config.toml
n_layer = 13
d_model = 128
n_experts = 256
experts_per_token = 6
d_expert = 64
d_shared_expert = 0
activation = "tanh_gelu"
moe_layers = [2, 3, 4, 5, 6, 7, 8, 9, 10, 11, 12]
router_score = "sigmoid"
normalize_top_k = true
routed_scale = 1.0
balance_loss = 0.00749
balance_bias = false
n_groups = 8
groups_per_token = 2
init_std_router = 0.0343
lr_router = 0.00232
n_head = 4
n_kv_head = 4
head_dim = 32
vocab_size = 2048
norm = "layernorm"
norm_place = "pre"
norm_eps = 1e-05
positions = "learned+rope"
rope_base = 10000.0
rope_fraction = 0.5
qk_norm = false
attn_scale = 0.177
tie_embeddings = false
parallel_block = true
init = "trunc"
init_std_qkv = 0.0429
init_std_o = 0.00841
init_std_up = 0.0429
init_std_down = 0.0042
optimizer = "muon_variant"
lr = 0.0144
lr_mult_up = 0.645
lr_mult_down = 1.5
beta1 = 0.93
lr_head = 0.0125
grad_clip = 1.0
warmup_steps = 200
schedule = "wsd"
decay_fraction = 1.0
decay_shape = "linear"
final_lr_fraction = 0.1
batch_tokens = 131072
seq_len = 256
doc_mask = true
train_tokens = 512300000
steps = 3909
dataset = "wikipedia_en"
Below are experts of layer 2 (counted from 0) of a mixture-of-experts language model. Rows are named router (the router's row for the expert), up (a neuron's input weights, with its number), down (a neuron's output weights, with its number) and show model dimensions 0-127. Each number is 128 + 32 x the weight over its row's rms, rounded and kept within 0 to 255.
After each expert's rows: "comes before" lists some tokens at least twice as common just after its tokens as in all text; "comes after" lists some tokens at least twice as common just before its tokens as in all text. This comes from a sample of Wikipedia text that the model never trained on. Tokens count by the router's weight.

# expert 145
router [149 115 123  99 133 126 115 166 159 146 126 129 207 163 116 171 137 182 118 102 121 146  89 156 183 158 176 123 103 164 106 117 109 169 121 145 103 149 134 115 133 137 208 106 130  80 122 191  96 132 112 115 110 128 159 160 131 113  99 129 121 100 117 110 145 124  88 127  76 125 161  64 227  90 100 106  89 119 110 114 187  54 126 151 111 160 141  64 169 168 111 122  83 118 100 107 144 123 123 113 163 182 110 189 144  81 159 147  89 179  99 151 175 143 127 100 127  48 111 145 120 121 131  66 127 142 139 109]
up0 [165  96 169 110 149  98 118 127  79 178 134 154  97 141 160  89 121 111 105  93 119 108 141 157  94 143 133 127  88 139 166 119 170 145 147 150  89 146 128 172 115 134 154 140 116 100 133 148  75 126 110 146 118  64 166 162 105  78 175 133 126  78 150 167  49  67 104 125  93  94 135 180 113 121 150  95  86 215 148 106 171  91  98 159 113 126 177 125 107 126 111 120 123 116 177 178 226 135 126 107 127 126 146  87 172 128 185 174 158 113  94 181 144 150  98  84 152  82  85 162 111 133  82 106 124 117 111 144]
down0 [200 120 150 122 159 176 130 153 147 157 106 115 137  93 134  54 173 153  98 160 103 165 201 123  96 119 176 105 145 137  76  92 125  92 129  98 111 103 121  87 154 161  93 152 182 145 186 165 116 158 138 123 111  92 135 144 182 142 123  45 132 160 116 104 143 108 150 106 141 153 154 124 126  73 132 147 144 143 151 115 133  93 148 146 116 150 143 147  83 160 157 122 169 107 133 139  62  76  73 147  94 123  98 185 116 166  58 131 144  93 200  77 127 146  76  85 115 142 143  98 127 113 182 106  77 101 131 127]
up1 [178 133 173 101 158 133  83 101 116 132 141  82 162  92 147 128 117 126 112 138  82 138 165 123 117  75 158 110 167 144 114 186 140 113  93 147  80 119  77 153 104  83 160 150 131 136  69 109  87 132 181 117 130 172  66 241 142 156 105 165 134  91 110 109  69 121  91 103  86 105  65 128 150 130  51 137  88 151 144  89 141 106 118  84 130 181 173  94 112 121 147 137 158  94  95 138 165 133 103  95 177 179 163 139 125 128 163 156 107 161 102 140 144 176 156 173 133 113 139 179 112 134  98 125 159 143 108 135]
down1 [144 180 128 149 122 123  89 142  73  94 123 107 137 155  85 150  93  88 142 109 142 164 115 141 143  83 152 130 141 146 164 160 205  76 119  80  93 126 132  70 132 130 102 139 100 105  84 200 154 133 138  70 140 177 179 162  88 114 135 114  62 162 175 140 171 104 121 140 112 139 148  73 104 164 106 101 118 136 122 142 133 123 196 123 131 115 127 141 141 153 113 166 156 137 184 126 117 137 122 134 141 171  97 102  82 150  96 215 110 123 124 139 128  85  94 220  95 120 121 110  51 124 184 140  82 122 113 111]
up2 [125  91 160  58 140 139 144 143 145 106  88 175 163 200 159 103 117 151 147  94 123 102  99  99 106 151 177 187 130 158 108 114  93 172 102 136 146 129 139  92  86 132 169 101 175 126  97 134 155  82  65 128 143 113 102 122 156  63 171 152 156  99 172 128 134 140  85 149 136 139 155 111 142 186  78 150  93 116 144  35 126 147 129 180  94  97 135 102 160 110 134 112 101 154 115 127 156 133  62 187 137 144 124 196 151 130 202 161  83 151 103 113 151 130  99 129 113 110 108 144 116 131 129  97 137 196 168  88]
down2 [168 144 191 132 193 131  74 127 103  71 194 158 165 134 156 105 117 155 122 132 137 146 141 163 132  99 143  86 134 105 155 163 123 103 125 122  94 176 110 146 131 161  74 156  78 201 161  85  91 100 142  95 103 106 107 193  94  83 121  90 125  97 149  75 149 144 121  88 118 137 133 182 101 116 147 132 164 102 173 163 159 106 159 142 108 159 104  92 128 109 151  90 125 108 122  53  77 139  92  46 100 135  85 127 111 150 112 143 148 125 169 125 143 132 103 146 149 168 151 144  99 177  90 152 123 167 192  90]
comes before: " ", "---|---|---|---|", " 19", " 1", " Total", "-"
comes after: "\n", "fer", " appear", "port", " assist", "ist"

# expert 137
router [ 67 117 168  76 135 109  74 120 106  79 165 132 162 120 116 115  88 168 117 152 103 145 109 152 116 167 115 132 126 164  80 193 164 114 135 101  89 176  84 172 143  92 147 126  95  41 119 163 154 174 128  73 132 184 117 199  79 130 130  96 154  72  82 129 153 109 128 131 154 138 105 127 145  62 115  81 110 146 106 140 185  95 146 183 134 135  51 106 140 138 121 147 102 132 136 160 137 143 147 148 145 146  72 115 119 137 172 133  95 182 119 161 109 214 122 143 116 144 106 165 112  93 109 128 112 146 146 150]
up0 [ 72 108 131  93 151 121  55 150 169  97 116  47 109 137 101 104 140 171 134 123  63 144 126 199  90 133 121 160 143 123  71 177 151  96 127 146 103 122 147 143 148 110  84 178 109 169 106 123 164 125 143 106 178 117 109 141 119 166 149  98  65 111 162  99 159 170 171 138 145 126 152 128 133  96  83 128 125 120 164 135 136 124  72 161 121 146 161 111 168 139 126  92 117 153 146 135 152 156  89 154 127 159 115 120 114 134 178 125 100  49 125 143 130   9 118  82 106 135 126 116  93  79 140 174 177 139 121 184]
down0 [141 150 121 149 133 150 135 113 117  97 116  40 173 139 115 174 127 126 115 127 167 136  93  62  82 141  70  86 129 158 188 131 121 139 103 151 189 136  64 122 160 150  82  77 137 145 120 166 147 111 145 165 139  54 108 150 156 105 141 174 112 129 145 163 160 177 125 135 100 127 151 215 144 135 172 129 158 193 138 103 103 106 160 163  81 129 104  99 106 109 166 162 136 155 152 121  75  52 125 177 129  91 116 111 143  66 159 124 124 148  61 118  85 150 121 149 105 118 119 103 121 162 139  86  90 153 128 110]
up1 [133 133 138 155 139  73  67 132  99 186 141 156 124 121 123 116  98 113 132 138 144 113 156 140  82 155 124 142  81 174 106 129 165  80 135 129 127 140 109 151 184  80 155  85 137 191 116 196 150 135 110 126 106 155 142 126 134 160  72 111 118 116 133 186 160 131 186 119  67 100  82 103 172 101 135  75 102 115 130 191  96 139 104 188 144 156 101 109  96 136 146 123 118 118 185 168 103  91 100 188 158 132 110 139  97 105 121 106  60 160 113 115 113 129 110 115 133 123 162  56 133 162 185  36 116 110 113 182]
down1 [104 112  66  97  86 145 151 185  79 151 111 117  85 141  87 198 163 175  60  64  99 117 139 103 108 133 108  80 147  73 150 131 123 133 125 154 121 128 130  95 146  93 103 126 115 111 105 125  90 104 101 205  98 151 117 136 173 163 137 143 175 180 180 136 126 114 132 141  83 131 135 152 131  93 132 132 100 126 178 151 126 173 114 107 160 114 112 134 101 107 179 123  91 102  76 103 181 148 168 133 104 138 138 156 134 174 150 209  88  77 114 151 145 131 120 172  81 100 143 158 193 117  79 153  95 164 173 145]
up2 [162 100 158 124  76 144  71 147 125 170 171  98 122 115 180  97 138 153 128 192  96 129  58 127 147 180 110 124  63 146 131 120 151 104 145 122  85 184  89  97 116  76 164  90 131  59 109 161 143 161  90  84  98 133 105 134 155 107 155 173 105 126 125 158 164 177 123 155 159 152 107 163 166  71 128 116 186 111 133 159  90  98  98 152 134  79  88 130 171 100 136  96 176 173 202  75 102 100 112  86 141 134 104 119 115 117 174 113 137  90  90 111 149 100 138 154 122 163 137  95 131 158 118 150 126 192 110 112]
down2 [131 146  90  98 136  97 177 110  90 181  99 103  72 101 141 145 151 136  94 104 145 121 183  95 151 150 121 144 122 120 145 182 104 137 117 136 152 124 139 121 109 204 104 181  69 122 201  90 148  65 156 151  88 123  85 115  73 166 107 100 135 127 119  52 137  64 194 153 137 161  82 141 147 132 118  92  95 137 110 131 134  58 194 171 125 150 150 118 135  79 160 140 150 155 130 188 116 124 132  96 104 116 127 124 114 160 174 129 112 116 132 118  44 173 146  96 132 174 127 141 162 167  93 136 146 153 100 121]
comes before: " was", " ", " a", " been", " be", " not"
comes after: ",", " he", " that", ".", " it", " which"

# expert 131
router [151 108 105 106 119 127 132 130 131 135 167 116 182 183 114 140 153 156  90  87 145 131  98 158 141 157 139 136 112 205 124 138 146 140 114 184  74 155 133 181 154 121 144  89 146 128 123 243  95 163 121  99  89 131 130 158 105 129 131 121 127  96 101 129 143 131  89 105 116 115 192  67 183  95 126  63  50 140 130 112 157  57 138 157 135 182 120 129 164 195 110 145 113  96 127 121 147 115 151 100 151 173 115 178 152  64 127 153  85 174  96 139 170 135 145  77 136  88 138 127 148 116 100  87  89 104 105 123]
up0 [109 118 116 124 162 153 152 124 151 123 173 132 115 105  91 136 159  89 126 137 147  94 106 124  84 204 151 184 157 112 101 177 113  81 118 125 116 115  69 187  87 147 112 130 114 116 133 125 114 227 152 113 115 125 162 155 123 150 145 129 113 122 125  70  78 116 110  49 108 216 213 138 139 104 145 117 132 160  95 142  87 169 125 133 103 156 124 150 159 130  89 103 102  96 104 130 125  51 174 123  84 147 127 116 172 104 122  89 100 108 165  80 126 177 121 111 181 158 115 192 122 120 109 100 136 138 125 184]
down0 [170  53 119 128 126 118 142 143 126 139  75 166 123 113 185 134 128  96  90 126 102 102 168 151  70 141  99 185  75 112 168 117  92 197 111  88 149 167  82 139 128  79 165 111 204 168 172 125 100 105 101 141 140 133  78 131 113 110  90 102 157 157  97  97  79 129 147 108  71 159 100 116  94 134  83 135 150 103 111 136 196 182 170 181 125  99 175 176 108 157 164 134 159  97 165 119 111 159  78 117 115 108 162 166 163 125 132  88 160 131 134 103  89  88 182 105 124 133 119 154 126 133 117  99 174 160 123 131]
up1 [127 125 125 141 146  97 162 109 186 111 143 156 171 147 127 101 113 125 137  59 134 173  80 169 147 173  43 126 151 157 140 156 114 155 149 199 130 116  92 182 160  96 103 161 163 135 117 125 185  92  98 163 153 105 160  76 133  77 154  82 125 129 153  75 107  91  98 107  38  90 165 114  84 160 136 124  73 126 163  80 115 139 111 139 144  99  94 142 128 107 158 191 159 128 131 150 167  99 139 176 153 155 138  77 196 170 111 144 134  86 146 103 153 145 142 146 164  92 150 120  94  96 166 139 137 125 120 119]
down1 [133 121 127  99 112 145 100 174 131 109  92 155 102  93 117 157  98 122 205  98 123  75 190 139 133 109 126 150  64 159  73  86 112 158 138 139 113 137 133  91 130 141 116  94 205 130 151 118 110 180 156 162 160 143 129 143 133 153 141 143 180  99 135 129 137 125 113  86 187 126 151 132 128 101 131 119 138 193  79 145  80 174 152 178  52 150 164  77 109 120  97 179  96 123 130  85  90 130 165 117 153 169 101 109 114  80 180 104 110 113 114 171 166 180  70 113 113 202 138  85 106  87 142 136 117  85 159 107]
up2 [150 175  92  70 151 107 124  91 157  87 122 101 142 102 115 103 165  98  72  81  33 174 142 121 107 130 144 125 120 175 139 136 156 143 127  99 154 106 115 166 118 111 121  55 139 116 106 158 123 108 136 170  87 151  83 101 128 158 111 135 113 123 136 139 129 120 171 141 141  91 130 181 127 113 195 124 140 136 166 111 162 169 226 160 129 109  83 177 112 130 199 161  45 124  94 108 126 121 105 157 109 111 130  82 111 153 140 112 165 119  78 111 217 157  99 144 128 144 117 115 136 168 148 123 180  86 144 130]
down2 [112  83 163 126 183 153 153 121  79 149 157 157 101  89 131 110 170 143 135 124 122 162 107 138 148 107 104 124 153  85  74 124 109 121 200 137 124 107 164 178 130 147 126 170 114 132 141  87 142 120  82 117 162  50  74 120  52  87 138 127 170 140  66 193 193 187 118 135 121 122 158  91 181 126  94  46 166 140 169 136 109 139  98 153  98 124 139 125 187 142 109 147 141 168 152 127 124 112 158  72 128 120 121 112 139 122  97  78  97 105 205 118 114 129 142  78 155 144 136 149 121 137 135  59 119 161 144 105]
comes before: " ", "---|---|---|---|", " 19", " 1", " Total", " 3"
comes after: "\n", " the", "-", "tra", "|", " as"

# expert 198
router [138  62 129 126 120  70 128 163 140  85 156 124 148 149 133 144  50 161 114 110 114 122 139 127 154 166 146 212 138 181 133 129 140 100 107  85  47 158 105 162 145  65 139 102 187 140 142 151  92 126 137 115 139 134 153 133 138  82 138 134 172  72 127 167 104 162 101 100 106 181 184  81 133  85 198 142  82 123  94 160 147 106 110 162 156 120  76  90 123 139 159 128  79  48 141  80 157 135 168  83 119 137  91 138 162 105 133 107 129 134  97 166 163 166 131 160 105 117 119 174 130  84  92  98 133 126 121 133]
up0 [124 134 100  82  87 160  88 185 189 100 168 105 114  57  92 135 132 137  69 129  35 143 155 177 110 132 136 142  88 130 134 136 104 118 115 111 209 121 139  62 160 156 129 100 167 116 156 124 119 114 156 140 141 138 116 122 177 157 127 137 109 171 112 137 144 131 166 187 157 193  65 152 139 142 154  95 161 146 101 164 139 159 105 169 133 150 130 147 122 178  98 116 115 104 104  88 117 141  92 101 180 151 117 148 182 104 171 134 132 123 129 144 142  64  70 136  85 104 149 125 108 158 122  84  88 102 145  56]
down0 [ 94  99 127 106 146 116 142 135 108 154  88 170 150 123 162 156 209 127  99 166 135 152  85 148 137 194 151 114 147 139 116 153 123 109 129 101 187 173 156  96 131 137  88 151 121  99 102 134 152 153  86 118 144  87 124 132 139 126 139  90 204  86 109  22 164 114  73 116 107 122 135  86 182 112 116  93 194 103 126 149 113 115 105 123  74 123 137 110  57 162 124 123 126  81 130 224 114 121 101 105 101  87 146 139 146 147 135 120 166 143 132 110 127 168 183  48 160 120 124 138 109 103 103 135 184 129 157 157]
up1 [133 165 172  85  94  93 137 155 131 133 130 230 172 138 104 147  94 178 140 140 191 153  88 144 126 113 125 121  99 189 169 114 167  78 129 151 152 133 197 157 118 173  56  83 124  90 104 150 109  98 148  71 159 108 116 142 121 129 122 118 163 112  89 200 120  79 103  96 125  81 110 122 135 169  96 141 156 116 111 141 127  94 107 149 170 106  97 170 145  66 108 106  90 166  85 138 156 143 121 125  99 149 158 120 137 130 178 154 142 138 131 118 157 160  72  91  91 138 114  84 184 173 122 101 119 183 145 103]
down1 [176 131 132 157 136 117 156 139 111 196 141  50  91 141  81 128 138  67 136 114  95 165 197 107 130  87  92 126  75  46 114 114 111 155 122 141  85 102 128 114 129 130 121 170 141 158 101 153 181 111  89 137 138 127 125 100 182  99  86 127 148 132 136  96 124 174 170  88 139 146 130 159 138  67 138 172  74 113 110 100  99 139 133  74 141 172 174 161 119 152 145 147 176 148 138 125 103 163 110  91 145 206 136 133 110  83 122 132  99 138 113 157 127 153 209 163 166 106  85 196  65 116 113 134 118 140 115 115]
up2 [104 148  81 179 121 101 185  78  92 117 148 171 126  68 170 197 117 150 148  80 117 122 106 171 145 185 201 157 164  94 149 183 138 155 152  72 107 175 111  92 112 141 102  73 144  93 127 184  98  79 117 124  81 101 112 123 112  67 148 129  98 142 107  87 132 157 146  95 140 145 175 147 135 169 124 114 127 154 152 104 127 129  98 130 156 107 121 118 158  59 109  96 123  99 157 113 120 105 126 194  95 159 136 106 179 216 125 117 124 105  82 127 117 122 168 135 101  76 132 156 153 150 112  89 119 125  90 144]
down2 [ 76 128 127 127 144 123 161 173 118 114 109 117 197 150 135  59 118 153 124 126 173 107 125  80  61 145  37 105 140 160 117 109 144 165 112 175 126 139  92 170 174  97 141 156 134 152 111  92 178 114 200 148 162 125 139 137 157 140 129 140 110  96 156 103 167 153 163 174 109 107 100 169 173  46 122 109 103  52  92 188 124 121 166 164  94 149 162 136 138 106 148 144 190 154 101 102 127 148 138 111 149  84 101  93 103  45 117 132 124 125 117 138 131  87 109 105 121 130 137 142 149 126 141 165 100 100 155  64]
comes before: "s", "com", "e", "ne", "ra", "ad"
comes after: " the", " a", " and", " his", "ing", " to"

# expert 192
router [132  79 153 124  88  77 130 145 165  55 142 120 128 156 137 129  94 152 132  95 105 124 135 135 191 152 163 158 103 152 128 124 138  49  79  98  74 149 112 114 158  72 150 110 161 130 134 181  98 120 141 125 142 133 133 125 131  50 137 143 149  76 126 157 116 183 109  93  96 179 165 116 126  89 164 129 106 135 103 158 159  96 106 141 175 115  56 126 133 108 152 205  80  61 134  98 162 128 160 108 123 159  53 126 185 117 125 122  77 148  83 167 162 154 162 142  89 129 124 125 131  80  92  84 141 130 157 124]
up0 [119  74 155 144  65  87 151  45 161 165 117  80 118 130 142 123 132 135 169 135 115 130 118 144 146  48 163 123 125 196 108 112 141 137 114 108 113 127 105 104 119 150 106 119 151 148  99 136  66 162 130 117 160 164 179 130 132 164 134 104 149 129 168  94 153 147 136 120 109 174 129 115 159  93 148  83  53 145  99 105 112 190 127 143 174 109 100 106  88 116 179 142 138 101 165 118 150 165 122  95 112 167  92  87 144 115  73 176 135 101  83 210 185 189 109  99 101 163 107  99 170  71 113 114 143 149  86 125]
down0 [ 93 150 118 121 121 159 157 108 110 159  83 151 155  94 104 106 138 172 169 136 147 120 118 139 150 120  58 159 118  60 112 155 151 204  87 120 149 131 136 153 133 137  90 171 141 133 125 114 192  69 154 138 131 118  96  68 110 148 143 114 123 116 125 112 168 152 128 149 146 160  95 165  89 159  96 128 115 170 124 131  83  36  97 162 111 131  60 124  99  96  82 133 134 121  71 139 169  87 111 150 173 138 139 130 131 119 143 113 107 147 150  70 136 154 120  81 142 111 128 109 132 205 183  72 183 198 188 115]
up1 [139  94  83 145 103 157 117 139 117 138  48 149 152  99 139 141 120 166  91 117 115 147 154 141  74 138 171 117 117  88 123 176 161  95 111 133 183 126 177 115  83 138 131 170 109 133 134 111 158  93 121 137 184 133 148 149  67  84 113  91 113 201  62 146 112 137 106 157 117 157 171 150 130 133 155 135 100  55 103 190 145 114  83 116 188 130 111 150 120 119  85 171 128 136  71  96  73 110 106 150 159  95 133  96  73 138 140 110 136 104 147 200 185 127 176 169 119 101 144  73  76 114 164 128 177 139 134 114]
down1 [131 121 107 139 168 130 114  96 141 119 130 100  82 145 148 166 156  83 175 152  95 129 127 154 134 174 130 179 171 139 178 151 139 111 180 118 151 133 130 146 115 126  97 104 130 101 114 134 116 153 126 146 144 159  57 132  71 103 132  77 164 109 159  60 155 105 128 116 125  48 129  84 137 154 140 184 234 157 147 123 108 144 115  59 200 115  93  67 130 135  84 160  96 168 108 110  98 105 135 145 139  96 111 158 139 141 130 187 182 139  54  96 145 167 100  74 136 127 145  98 111 156  87  89 138 128 120 146]
up2 [121 141 164 137 113 143  91 192 119 172 131  84 102 120 146 148 185 127 116 173 149 117 114 112 150 127 124 106 102 124 164 177 167  94 134 137 155  94 123 114 232 151 136 100 131 116 113  71  99 192  87 128 146 209 129  95 105 116 148 119 157  91 135 139 116 149 196  96 138 143 126 147 126  86 147 146 142 124 137 153  98 109 117 167 116  84 215  48 121  89  97 172  84 141  90 135  94 146 117  91 124  73  91 152 105  84 112 163  95 173 129 175 124 107 100 118 109 155 130 107 107 195 101 165 121 130 183 122]
down2 [160  81 172 102 126  97  89  95 168 170  86 138 155  77 118 151 167 106 115  73 143  92  95 159 161 132 133 143 102 112 125 119 103 164 120 122 126  85 196 150 114  55 142 101  83 111 183 129  80 173 110 137 141  83 169 127 129  93 146 106 117 124  95  88 156  94 126 129 116 134 141 112 109 164 141 126 143 104 141 134 231 150 171 128 135 126  77 168 166  98 160  42 137 114 174 119 101 123 127 110 192 105 153 104 109 137 128 142 167 142 130 105  81 204 121  89  98 186 141 187 123 125 132 111 124 170 112 164]
comes before: " |", "e", "com", "app", "ad", "ne"
comes after: " |", " the", " and", " a", " to", " was"

# expert 165
router [ 84  63 147 112 101 113 129 158 102 103 150 120 154 115  81  77 112 107 122 160 123 146 121 150 139 193 163 124 147 116 129 152 186 148  57 167 108 183  53 151 146  80 137 125 101 131  87 167 122 102 156 114 163 155 133 175 100  96 147 134 189  88 124 144 125 101 102 122 125 113 114 152 101 113 150  92  54 110  80 139 207  71 100 174 178 177 119 104 115 130 115 170 119 130 135 116 149 129 172 139 152 154 110 155 157 167 122 149  99 192 119 136 202 157 157 154 110 131  77 118 109  87 132  88 104 137 185 111]
up0 [ 59 128 100 136 105  53  67 159  83  65 143 116 138 100 161 149  74 152 184 147 146 129 132 125 142 170 146 152 143 151 156 120 146 180 208 109 144 162 123 126  94 182 151 135  99 200 100 121 157 129  96 103 138 150 179 120  80 115 101 118 125 154 118 130 116 132 173 144 104 170 144  80 148 189 133 158 131 135 122 148 153 122 147 147 131 161  87 113 124  71 160 143  88 126 189 113  68 118 112 147 141 100 109 113 119 104 132 118 107 116 120 107  98 190  58 150 144  53  91 155 151 167  95 146  96 157  98  82]
down0 [ 78  90 120 116 125 188 141  83 116 174  77 121 143 148  90 157 144 141  87 135 226 144 113 119  67  94  91  93 144 103 118  72 127 127  81 143  91 104 136  93 112  89 155 123 194 120 159  94 140 112 169 147 100 148 123 148 131 145 154 125 141 108  71 131 122 145 132 124 173 118 185 109 114 102  95  85 181 143 102 120 146  80 122 117 129 122 113 188 110 172 157 123 116 164 157 126 131 192 130 148 149 148  95 169 117 125 105 175 131 147  90 190 142  83 184  91 108  64 126 176  89 117 140 165 164 183  86 153]
up1 [129  94 151 180 108 193 141 166 127  90 148  97 132 135 132  58 114  42 125 102 111 160 129 161 170 137 181 128 130 127  85  71 123 154 121  89 213 126 103 128 132 114 138 113 210 123 117 122 125 115 125  90 110 165 135 172 103 108 219  86 124 104 114 136 115 115  82 162 155  97  94 131  70 127 170 151 121 199 115  85 177  99  97 126  87 142 134  79  93 125 133 175 136 147  84 171  91 126 116 101 100 158 101 120  97 134 160 192 162 111 128 159 132 107 138 128 144 120 106 184 108  94 125 150 135 130  88 149]
down1 [168 138 164  82 182  86 130 148 155 164 146 203 155 159 176 152 126  95 133 138  89 100 127  98  81 146 126 132 161  71 214 140  67 102 120 170 109 113 170 108 200 147 133 146  95 103 117  67  78 141  99 121 178 131  82 160  50 165 175 121 124 176 144 117 152 109 159 122 109 144 108 120 184  94 118 136 149 103 111 128  73 147  59 146  96 136 125 155 107  86 140  89 145 135 120 137 132  76 133 129 146 136 115 136 116 166 130 101 130 145 123 172  99  94 106 130 122  99 120  76 162 140 115  85 156  98 153 193]
up2 [128 118 118 115 116 154 135 143 139 117 139 143 132 101 149 129 163 113 130 140 142 118 115 132 116 120 105 110 127  95 135 136 123 150 145 160 131 132  89 169 163 116  72 139 121 135  47 165 158 129 165 122  83 160 102 159  31 166 139 145  97 131 109 114 159 123 143  86 150 183  89 184 128  95 180 106  82 175 134 191 130 123  65 146 157  76 169  74  89  91 165 105 153 144 117  98 141 187 124 103 190  94 108 159 118  77 101  34 126 106  87 139 110  96 187 136 104 104 106  99  65  95 107 180 131 144 105 167]
down2 [ 88 121 172 124 167 117 174  98 164 110 141 110 170 151 126  83 111 173 120 101  90 105  90 174 166 121 136 137  90 101  96 110 151 118  95 109  73 135 158 101  91 126 160 162  98  90 152 116 118 134  80 174  87 131 163 108 164  80 105 134 137 146 120 141 101 142 143 203 107 160 117  96  91 184  97 108 203 145  70 101  73 136 140  83 103 164 113 140 180 202  83 119 113 127 148 162  71 130 119 145  85 104 137 154 193 138 106 192 127 113 189 186 127 146  88 147 156 157 107 119 175 129 135 102  93 143 123 111]
comes before: " a", " ", " an", " also", " re", " the"
comes after: " It", " it", "s", ")", " to", " which"

# expert 218
router [139  72  99 128 112  82 139 122 170  72 147 115 131 144 134 127  69 139 121 120 109 118 132 135 178 178 151 144 138 149 131 133 128  91  65  93  74 150 104 171 149  98 154 118 174 150 137 151  96 130 141 135 139 134 146 136 114 105 133 123 130  63 126 173 132 122 100 115  78 191 189  73 124  98 189 142  97 111 121 168 135  94 112 109 134 108  69  84 118 134 174 154  25  89 131  85 202 134 157 103 118 150  68 120 145 107 133 128 135 145  82 180 191 136 124 149 115 128 118 155 134  35 125  73 147 125 123 134]
up0 [105 159 141 145 153 116 125  61 121 114 130 159 137 151 156 121 167 122 147 179  86  83 110 136 139 176 104  94 174 154 133 219 103 130 133 117 131 150 123 133 100 149  89 109 119 104  99 108 124 108 110 146  92 138 116 172 116 122 145 126 128 102 152 152  92 113 172  73  63  99  82 118 127  94 173 187 170 133 100  99 108 147  54 114 139 114  67 165 170  95 120 120 158 116 130 216 150  72 147 114  85  77 198 136 181 152 108 130  89 118 128 176  94 138 160 104 151 184 108 140 152  86  80 160 154 148 158 152]
down0 [ 97 142 158 156 131 150 155 173 103 121  80  84 115 133 163 135 138 111 105 153 105 139 101  79 110 104 159 117 111 139 102 135 157 149 114 164 103 179 177 150 159 113 123 120 185 152 157 122 162 107 196  98  90 104 165 122  70 116 132 124  96 112 144  79 124 149 129  83 124 162 102 124 133 135 128 148 111 128 210 140  44 193 119 152  86 132 120 130 189 148 120 221 122 142  86 148 107 175 109 138 159 148 158  81 152 136 151 102 107 111 131  70  99  79 145  58  99 119 101  94 122 145 132 132  78  57 161 177]
up1 [152 136  82 124  93 101 138  52 109 139 141 133 177 111 103 147 166 102 182 172  99 199 137  95 152 113 170  92 193 143 136 117 173 126 108 103 102 106 121 185 161 173 123 181 147 145 163 130 165 172 189 130 110 152 167 104 132 111 140  74 127 171  57 116 131 132  98  92 147 152 132 123 130 173 133 126 118 137  81  99 154 136 148 175 157 101 142  93 104 151 165  70  66 104 124 108 146  62 132 147 130 108 138 162  66 164 134  91 117 117  50 146 158 105 129 135 155  82 114  89 129  90 112  78 112 123 102 161]
down1 [146 115 131  93 131 143 157 132 151 160 132 133 149 108 111 144  49  78 175 153 113 112 152  86 149 172 115  90  79 146 103  56 114  90 106 168 113 166 106  55 162 123 140 144  96 116 188 149 183  97 171 113 113 111  54 152 122 108  81  92 130 112 183 167  94 128 162 109 177  92 158  85 119 123 109 128 154 134 117 167  96 134 121 144 111 105 151 119 131 129 107 136 113 167 119 184 146 168 136  60 120  72 132 142 136  92 133 100 158 183 116 145  79 144  65 157 125 206  96 170 148 189 151 145 134 121 145 150]
up2 [152 176  38 109 112  92 125  80 113 176 166 104 173 102 113 172  98 123 110 153 164  93  91 144 141 162  88 181 153 111 116 151 123 127 130 107  61  97 163 148 129 172 127 160  90 150 142 139 110 138 109 167  78 112 139  80 139 114 120  69 126  96 104 150  88 128  92 142 177 169 175 155 117 156 173  99 145 138 146 127 176 169 108 167 144 123 163 129  81 173  61  73 135 140  96 133 128 124  91 143 142 159  84 133 134 184  85 123 156  97 215  75 104 130 122 111 118 101 134 181 138 132 171 136 174 116 100 102]
down2 [149 155 193 201 110 152  87 207 134 132 114 168  92 142 145  71 152 117 132 133 102 151 151 138 122 114 135  84 132 110 100  98  96  87 110 120 146  91 111 117  44  55 119 118 129 131  90 118 153 160 188 127 159  97 172 147 154 160  79 166 113 132 176 107 137  88 128 134  77 159  70  95 145 142 101 149 157 117 119 149  96 137  83 120 171 144  97 168 111 131 125 120 140 138 127 186 126 129 105  53  91  74 137 170 133  92 176 102 128 126 122 144 116 121 172 136 166 175 145  78 145 146 179 126  80 180 100 161]
comes before: " |", "com", "e", "day", "round", "ad"
comes after: " |", " the", "|", " a", " was", " and"